From a checkpoint of a small mixture-of-experts model trained on Wikipedia.
Size: width 128, vocabulary 5686, 13M parameters.
Training: a variant of Muon for the experts, 3077 steps.
Below are experts of layer 6 (counted from 0) of a mixture-of-experts language model. Rows are named router (the router's row for the expert), down (a neuron's output weights, with its number) and show model dimensions 0-127. Each number is 128 + 32 x the weight over its row's rms, rounded and kept within 0 to 255. Numbers have three digits each.
After each expert's rows: "comes before" lists some tokens at least twice as common just after its tokens as in all text. This comes from a sample of Wikipedia text that the model never trained on. Tokens count by the router's weight.

# expert 10
router:127114061140082121129157063108114100173110145088117092113100102170172155071060139101108124143159140107165068146096107115155134154164070138101137081132112171089065159113140162129118045155140118123084133181111197145137157133139122100115143126141146111166148164116179134139139077084092052127192126147117140097076173114119169073141134127130168189148142076145145111153130114165135125128180
down0:144155083146129135114135128111165133155168146169143150071092199191115133143100131133084141078157105139110131143182103140137114097149148093169115155051058146120100060124137132173174148129076160114176105111148105119169125128150167123146165065160162181112101059159137137115145145125085101095080139097070200102142083110037109126126110109106129125124153112100151155115094095151159164132164
down1:086134133133101123108156096171113204180099108109161117129120178176053089173171147129160112076132107141112123093181133113136114207111125161130116116125096155131102113139100201180127172116145201092148121144160090127121100148111149110116119124152118150124163114124090106123170139123176082069132176139129101149187115169082139123155148174172141121149149144064189157088159084150139148069186
down2:103085121135140093080119034160126095108174151103131077115171158149126213095136143100102078143064162136117096172173069146109114141049100125102115076149112160208112128185079121094141137141072146154112123147137129171125140171099078127154135150109075141119139157119134172117069120132086110130081105108123183121108085156127123132135137147091170071124112147130103150102146115117141091179093
comes before: " of", ",", ".", " and", " in", " ("

# expert 4
router:143131160109079180142059072116137124133169200131140106173141157109092174192112134080113108189072194141122154122139129113119130150142157098099135108073120181104144118137200171101100155094153116161144144140190138159079095165092063109140087101107165195159080135121158085120123151116143154146157115150090116095137145128100079126148184166111121188124157102126077110122068135142136144117111
down0:197140193183133101115126149130168079103170176086102146126122083170054087100143160104104091187144076143168114106132139129100117093108129124093122119098109140090093079103161155145137117108065149108161099054137122140154098130109073137161153104092157100153138122120134122135145144140119128121111106169134138095133142135180072145122147172172118098118156190129190141172153066092064206126162
down1:112177168124118151152153072136118161131165183065114104208118095167143098166149132141156139112147126125079117141113122085143091133113176109133142145195082156123129136166127066209093110149121160167124097170197130133091158107091079129132113185124143123120109139162138114095126136108151112105106178156104152112149060180207062149069139118128123153119124176119166150125114132113109215129133
down2:165135099135088141150097143164124168183158125137149163131160135057121138130111050121130134136156126111122115188108117087119166067142136180143094091184096108155128193075136148089144118091149131165080146106139107160147161147089153088158106177143061126144167150104157082158104156121153075163123117142059185132101232089127170131097119121121107140106150141109179085176142120160140156145097
comes before: "0", "2", "1", "4", "5", "8"

# expert 30
router:112107126107123090125200095147149102107077154126158126175158122168187177119160222098086133093142124135153103091121105145091098110085150128139107104140112091136093122114131116073131157139072054090125096107128107193103105103144086174169112126102137122186098122170134126161134091139096162122114135106094217172115164152173131122119110128102101123081112195093139162191080173104143104147087
down0:102124157088132170166172168074140124127139163113113156162151127133090122134097103075056116159102136151118133223098088119090149022113153127106122082128134151194159142178114110142135184137090134187088137187073146127125114160202131078088120049091145133148117117138122138166197131098158088136122117131105128125111101127130144129114158148150125122106125093116132103136133160145076069107172
down1:108129049069117130131088094105114153091139100140087133155119116154122128128119162120168166157161114108101123144115115130108088000129154128130103144117147085136128110093112134135150070102113110127171103102073097096127112125123174142149179053118151123175142174104130096132173122140132089149136163095120157154129107094081156181125091097123157137102143092118149127183115113074153137136127
down2:189056165080146083156133167053144148131118117156133153097144132111064169126206175114145098117141139205127104125097100179118123203123195135143113141084161139117117220152152085122169119155114120183143166165136095144113166141146128168100089112125130143138171144109141129135101133099132137068151116132118121098167133157113139113170159103073137153134141107148117173134190074178159131113169
comes before: " of", ",", ".", " and", " in", ":"

# expert 8
router:150152114185144123125133149097124173122172125108151123053176071075123150186169165189098125144105176164138133170202108131103138120131188136113096184138119148123112098097101070139149078106092099140117162078130076093121171119135151099176062147097162075086129133068156190111107116127121075128105101113173077217149156140097114137126119142132134141089112136133132136116117185138118103144131
down0:160119145091092073156146091133121097176182135141083153167066115129104163120145047163116163120200154081146152054136173153143161077152160112150153181136138138145144132142108114135111085147112147127138097112158153238092146101074128136166092155162129120012103122099141156156142106143135137114128127166126108121139166114097181143135129182126130119095124133144140138149099130095121126165058
down1:099192105139214144147068148119100095190095181153121143086151176125105121080109169129116046083122120136141174151141126195143134153076156101114143138119132143159132195107154154132195080094138088148166117179145121089127155121192135134154123141114160160127064117105105208160123145165127115093132106157141127127146098058130085124119144099139128132121149137099109120132177143163119201150090
down2:034055118075100091114087105141121106136136137156140047139175079171122159075153151123127159130133137088153124107103135153113139060162156145085091160144116182110146120071121121172102111154122109146118132096137135170120168096211134133114137098116085141135049107136161121108153124127142174087188121134182138156150087156129161103151093126179123164047115142162122122177122081108124159139116
comes before: "\n", " ", "%", "ian", "ia", "g"

# expert 1
router:181191194149135116135143127149070126064124040159149170125131134104120139131140155123146106085125120198130074106138134154138112085090136148126081127135128089114107114153114107056096140136152107057116137113160096086117147139187143141147115134080097144116085128126129129121132124055105125155126167134035096129176052184173126157150155129128121137127093091130069121197094169172122149139138
down0:149138078171099105128118104119149108142173174102176163138156093153128109164089119180092128140124096139169128164158116093157120163164125068127041115100135131119193145133180138133156119144111142161090126155114159099145113129134187103141124094131146169153137079132182128167121154103123096141171122083135124115171134181121097074174073149118115054194142128176205154105075088107069130068136
down1:084122120145084100124161118125126145133143137165111143151145191123066150072136100100169085123138176130163117085153170072104123182078152117137152092148131064118080100089150153144130138100085163093118117131142028150118154189151132125155146175133177079119077194138162095139151106152176108162111143102078124119094125147093131106208096132119118139138109166097097063155109115108098121066163
down2:181092108170148142109072059096194140129094143108140145103159098117132155103140081152153128146119129130127160083176149110092106166105106136109151162111126140066183083236123104157112139135180115175124168137144210160151120067158152103087123173078157123145106144151130092153174120120114111143094160162127137175118105136084111142125115137113103034116142131096136091104162140171164124148068
comes before: "-", "2", "9", "|", " States", "ig"

# expert 12
router:178174069100184114122100125140084150103107127180095096144126151092103164137154133137134119167087132149155156117168129101150181154097109192162136153169156089212149128156148138152123106076122114110084133123111073138140120112136166092101100061106157197116119113083077066150161080106122144147098139171171131098163124141115169133115094099092173164157145109117108125124178137162132135198041
down0:176097123173129128194087151133147168182108166128064108166076107121159111152087104125154147127156112139056147122071119070130130128153161160157122127120152106146134115120143145166133139080114124151187102087181195089104132089133150155146176138095130186107166130154118155154131115216170135078155128062171107074115139163145173127097160118135130151164130120150156210100111110147087178102124
down1:134158126175134116132096139097166127139129115099150107089143202182167128135066116109126076157122103147146129131147115145137094095151102132108128135127066138156108143136098087135161142152066124089138085127156144128128106142147072096101109167111143120178111193118115143122135128118125146126118092175022147092122228091099102121160087145130106091067157180148162101133035122122176060125175
down2:164156094077121123108108101112108121083143053116107125139084163119103143133119101178109166112116169114118113201193078152176179053127178136121108141162117148176093121146149164164149109109176153120164154171109058126180124113117147138127125082116108188128084178147119174102174127101159151109125087061149163103049074141081111135152094122123128093139106126146106106103160180098114130133089
comes before: " to", " the", " by", " in", " a", " on"

# expert 22
router:150129070177116121139135167120093136126099139121174141109150129081171157117131153130104130156145098123157185136136198142114144168146140139061086095106108076104131120175132100106143137091182145162151142133151169082076141134147071116126109104128051127187107153108100165076159121115119095150164182089114198165151134212092112123083131163116123195108133102097120126154134085179094080179173
down7:199136125092110205146119116074067123121120133101140132161127152104168177219107140114119140209109135125155098148080118095143156143129090155147077121125116140140107132119092143118070174144107184112126118177132095089088086158171196140154095075117163186059150132121139120124108128114088109074100110169140099138180122145052164121151096166093128085122151152083146096104110136162139117139125
down8:110105109167110124149050089096099054156150146135131089098141201149151051141082091155101136130112100125197154114041165123140153095139100126101164141143092170094077118145141121170169106168098117135114126139197107193150098167115151076112154111149123161121115158115168117045106141147179106142161127099120107068125103147108092130086108157158114180152110160139113140128190148126151106141123
down9:119145081110142141154140178145139113134095153152136108105091130161096103105104106141114167174119109103119146158101153107167217142109126189126147124099102126193206211141125146094196097114148151140140173097140172131188143110169094150091160127172187121085067123142107137167118154127124118068126101129090115178169160162144136068143125157132159137143124197079131121176113123104081155194119
comes before: "-", "\n", "|", "==", "The", "==="

# expert 9
router:142132120094102121049156126146114131115108086120131155143174130080169076090125109136188126164068150155093132097128060128137117147086149139119129126194118183215139175027109113148104097161152116069158084036173117101134124157123127156188143094090145095087129102132161148139154131139138125129164160168157150106174160155132127141108141115132121133094117178118119073150120145117069157106107
down0:167095130107156104135138160158121132054087125125062101147135143129136171131184098179156120102093089058122134147150108065128103117144141141120200126141139144019143087160177137125144122160121152138067165112108151051092131122077161143087098052175153121143102114122131138142132088101084105193108120090137171118139135140176089132110166111164114114133134129147130060128117072140148141130172
down1:102061111085093156103167147089160104137086099104067129116077110086120119128101133148092097139129136105178090096115194102079101173076211152136127073121142147152118135092155119111100126098172140101124139147146115173120138049150122174103138117093186146121113132146190113124159148093136170093105115113072126138165107130119069118172157110186040105136115176152151114092092191139116124129135
down2:121151117130130167108148108137057136151159179107079128135156092116065106126147136118156155064068153120168143094117143052112095113176158147164120147174125159083105149120080108086178110104052056125148124046147135172123170135150134088103108171159106122126125113156169131153147149148109150150100166103104181103142130130103156117133145112099090148073087106108156120090142133069168150126038
comes before: " ", "\n", " −", " \"", " —", " L"

# expert 21
router:147113145175164026086189189158098163138086160152106086118083119179111099206152118112118098151145045112129165156146102100171136124192138137125093135112195123187138098190161086111152095143113093103101123141117120090115146096118128127160163134129184104172155137158105147147105115104079134133146136125118177146145104075098098115138142108103132077105139134155183105199163127140109163112118
down0:101133117110165164154089103064150148162086156161158102171095155151190128103068161131162170100069143131118127128143048112164117184145106153075152138103175081148136102169095114118134116148109104170122131082114113114155178146135124118075143103186083166162173087096119161209176112190097138134104128116119145050131126101147195154099123119138178087141115172126156127112104114136104101147102
down1:182120115207108094164148210103117169111092183136107089155104173155107172041070142106128110115090084169122110127102143159101134110167121133148127089119162134114107108145169088160078100220145133170093107094126129095111175114117152140130151103127122151150113149151098116066186185113099161070082125174110152099131118147163132142116141095139142128128089174132181157129166126072132099103148
down2:166145178136099119121129132091107104156073161171125117145150059148093102113112139142179113106083095114149106205098118154138137160193215134147158132038121102167155144164181121100115111061171222144080128094149152105103088108117114058192144154082120146113109143125100110128191102103145168159098118156105120100155120105135118130125148173118127124169146120174087140142124134136094144094123
comes before: "0", "9", "8", "5", "7", "6"

# expert 24
router:113154144125161171114169142142113115076072090111117165162143104128066181127122142131152168067183106164165149086091105156087132130127096136102117163083098115110106145170142134151113126149142113177121171120139088202082160084137101139144148114113166145077138049102109101130028160152145179100135150155134099184124144125103133173104104034109194139141135143186127122157103145155107139120136
down7:151122099162158159113174129112136142105092122118173133120146166176142148159114096124113127145095125164147110089092137153084152079129139149110081161153149168083047141144158132112111092138143139146068088145157088092125116189163088165139129103060170116091177098134107108150116086153117165060124036152121159148188173077151144136064110143105174128143153134122132149096054115152074149075146
down8:135107157187197149125216155116112119124109107170086180174126061133097192128136152160101163148151156161188098134131123121139120039125114108142157161117124114215179118145123175143157182190181088176130125144184122121119128173104158106161115144148133123071121141094123124145117164160112137100122116121121131099069130097122132129143130102132063064113166120132095164079112102105136112102086
down9:138133157127120134087170143119153168097196169069138073133111130120096124117096152187099122168143075115167090145182122132092123105051109168104146045086129164201158099172133129183152124136137103123173158136143162112108118099132170125157145130110175134094171100069106107138159108156144136182124166140108088123118078098144085081134115118154148127142167141119195113054179088148157100132165
comes before: "1", "2", "3", "4", "5", "6"

# expert 2
router:125159055111139147166084058125079097123129155121159178133119119137123148169103106138150091162133104103153178078109099140097160084147161145170100163133106145163098060151129154107098140116188157123190126154132087076148156152142134150150118133151115135108102129158162146090108137145175112156189091104152104156122100151130131101122168112122003114088129133093191125166076160089202120102137
down0:148123083145157094093116101089138213115094110173145108153135179133216182130153184117142147124096145144140121127128048107151106131166134070176123086164145108090154155104091133140177147148126080138097170197114087093152108128086102111132140175144120091071126135149092164144080178115134112153192110110150133128090146157156082196172152100174118167138188125116100115132140131128126163166109
down1:157200084126095072116137156174119104124133143075152096130150113169109159114102117121106120135135102147139125109172076117105115111112122128168170138139143069115072120199134124166176158172137180173164147103130120105115159120194198096147139153133173091171078095119107178186143212163131082100139136103174173150122113176072202152093130122137138166128109158157102095151105141165134108163115
down2:114088156156153123135134106107093118130177201137150135127115128146116146152143105178109184120112124148140207141123132149084121006180082143134119076160146104103158102130110164131151182092155115182154158133159087114092187126114157138191173156081131119148155205148122102081139181175139114133120134130144090103184067113148169111101105146114115097116102134135167117119170196102113164116122
comes before: " the", " a", " his", " be", " an", " its"

# expert 0
router:073100167191174122175142176130145127133150119185148133101078133116167109051152143173160136115133090123122106127162135170204119108123125107129139157122121116143142146124186170132121120174072139155207170098148074190135144122102169110104126122131109134170165106198110123051121168089071098116039138098122100154073142118128113155131154109155136095133114131128105167086126159069158106144120
down7:114145099110102132150092091136136115140122100108113088083135107140139221124115142134091090097139154150162094134131160137165208102115159112162164154102117203093129146159128174097178111133119128097035115096199163124084148114128118155092125131165124082086141098118081153174086154164182111134113201135115107163117137128145155096096158146134103112137116036098041087142131141121100132153143
down8:133142170101105132155120087111119139154076164098141053122130135134151169155177127114159147146183151085038104125145105141101136247117127172176088119137114150150122160147118152149066134132090124101111116085097153073102115165099162079116145118131113123123048186099107110100084160132157137117093109169144102083150200162122099105131095168144132087108144115123069086138180122133098122126148
down9:154141110102166173167161117129137173117123043116149130157146172148100141158091135118175155127140126127116168121135043066133171127118186078132149059142139131121154134166132150090153096136103160124101062119103101125108090089167139108120076110136080107147131088173139119114083120141097131147112178173062164134179194138139062145118100166147094104089229119147108115093123123145137100095144
comes before: "\n", " The", " He", " In", " he", " It"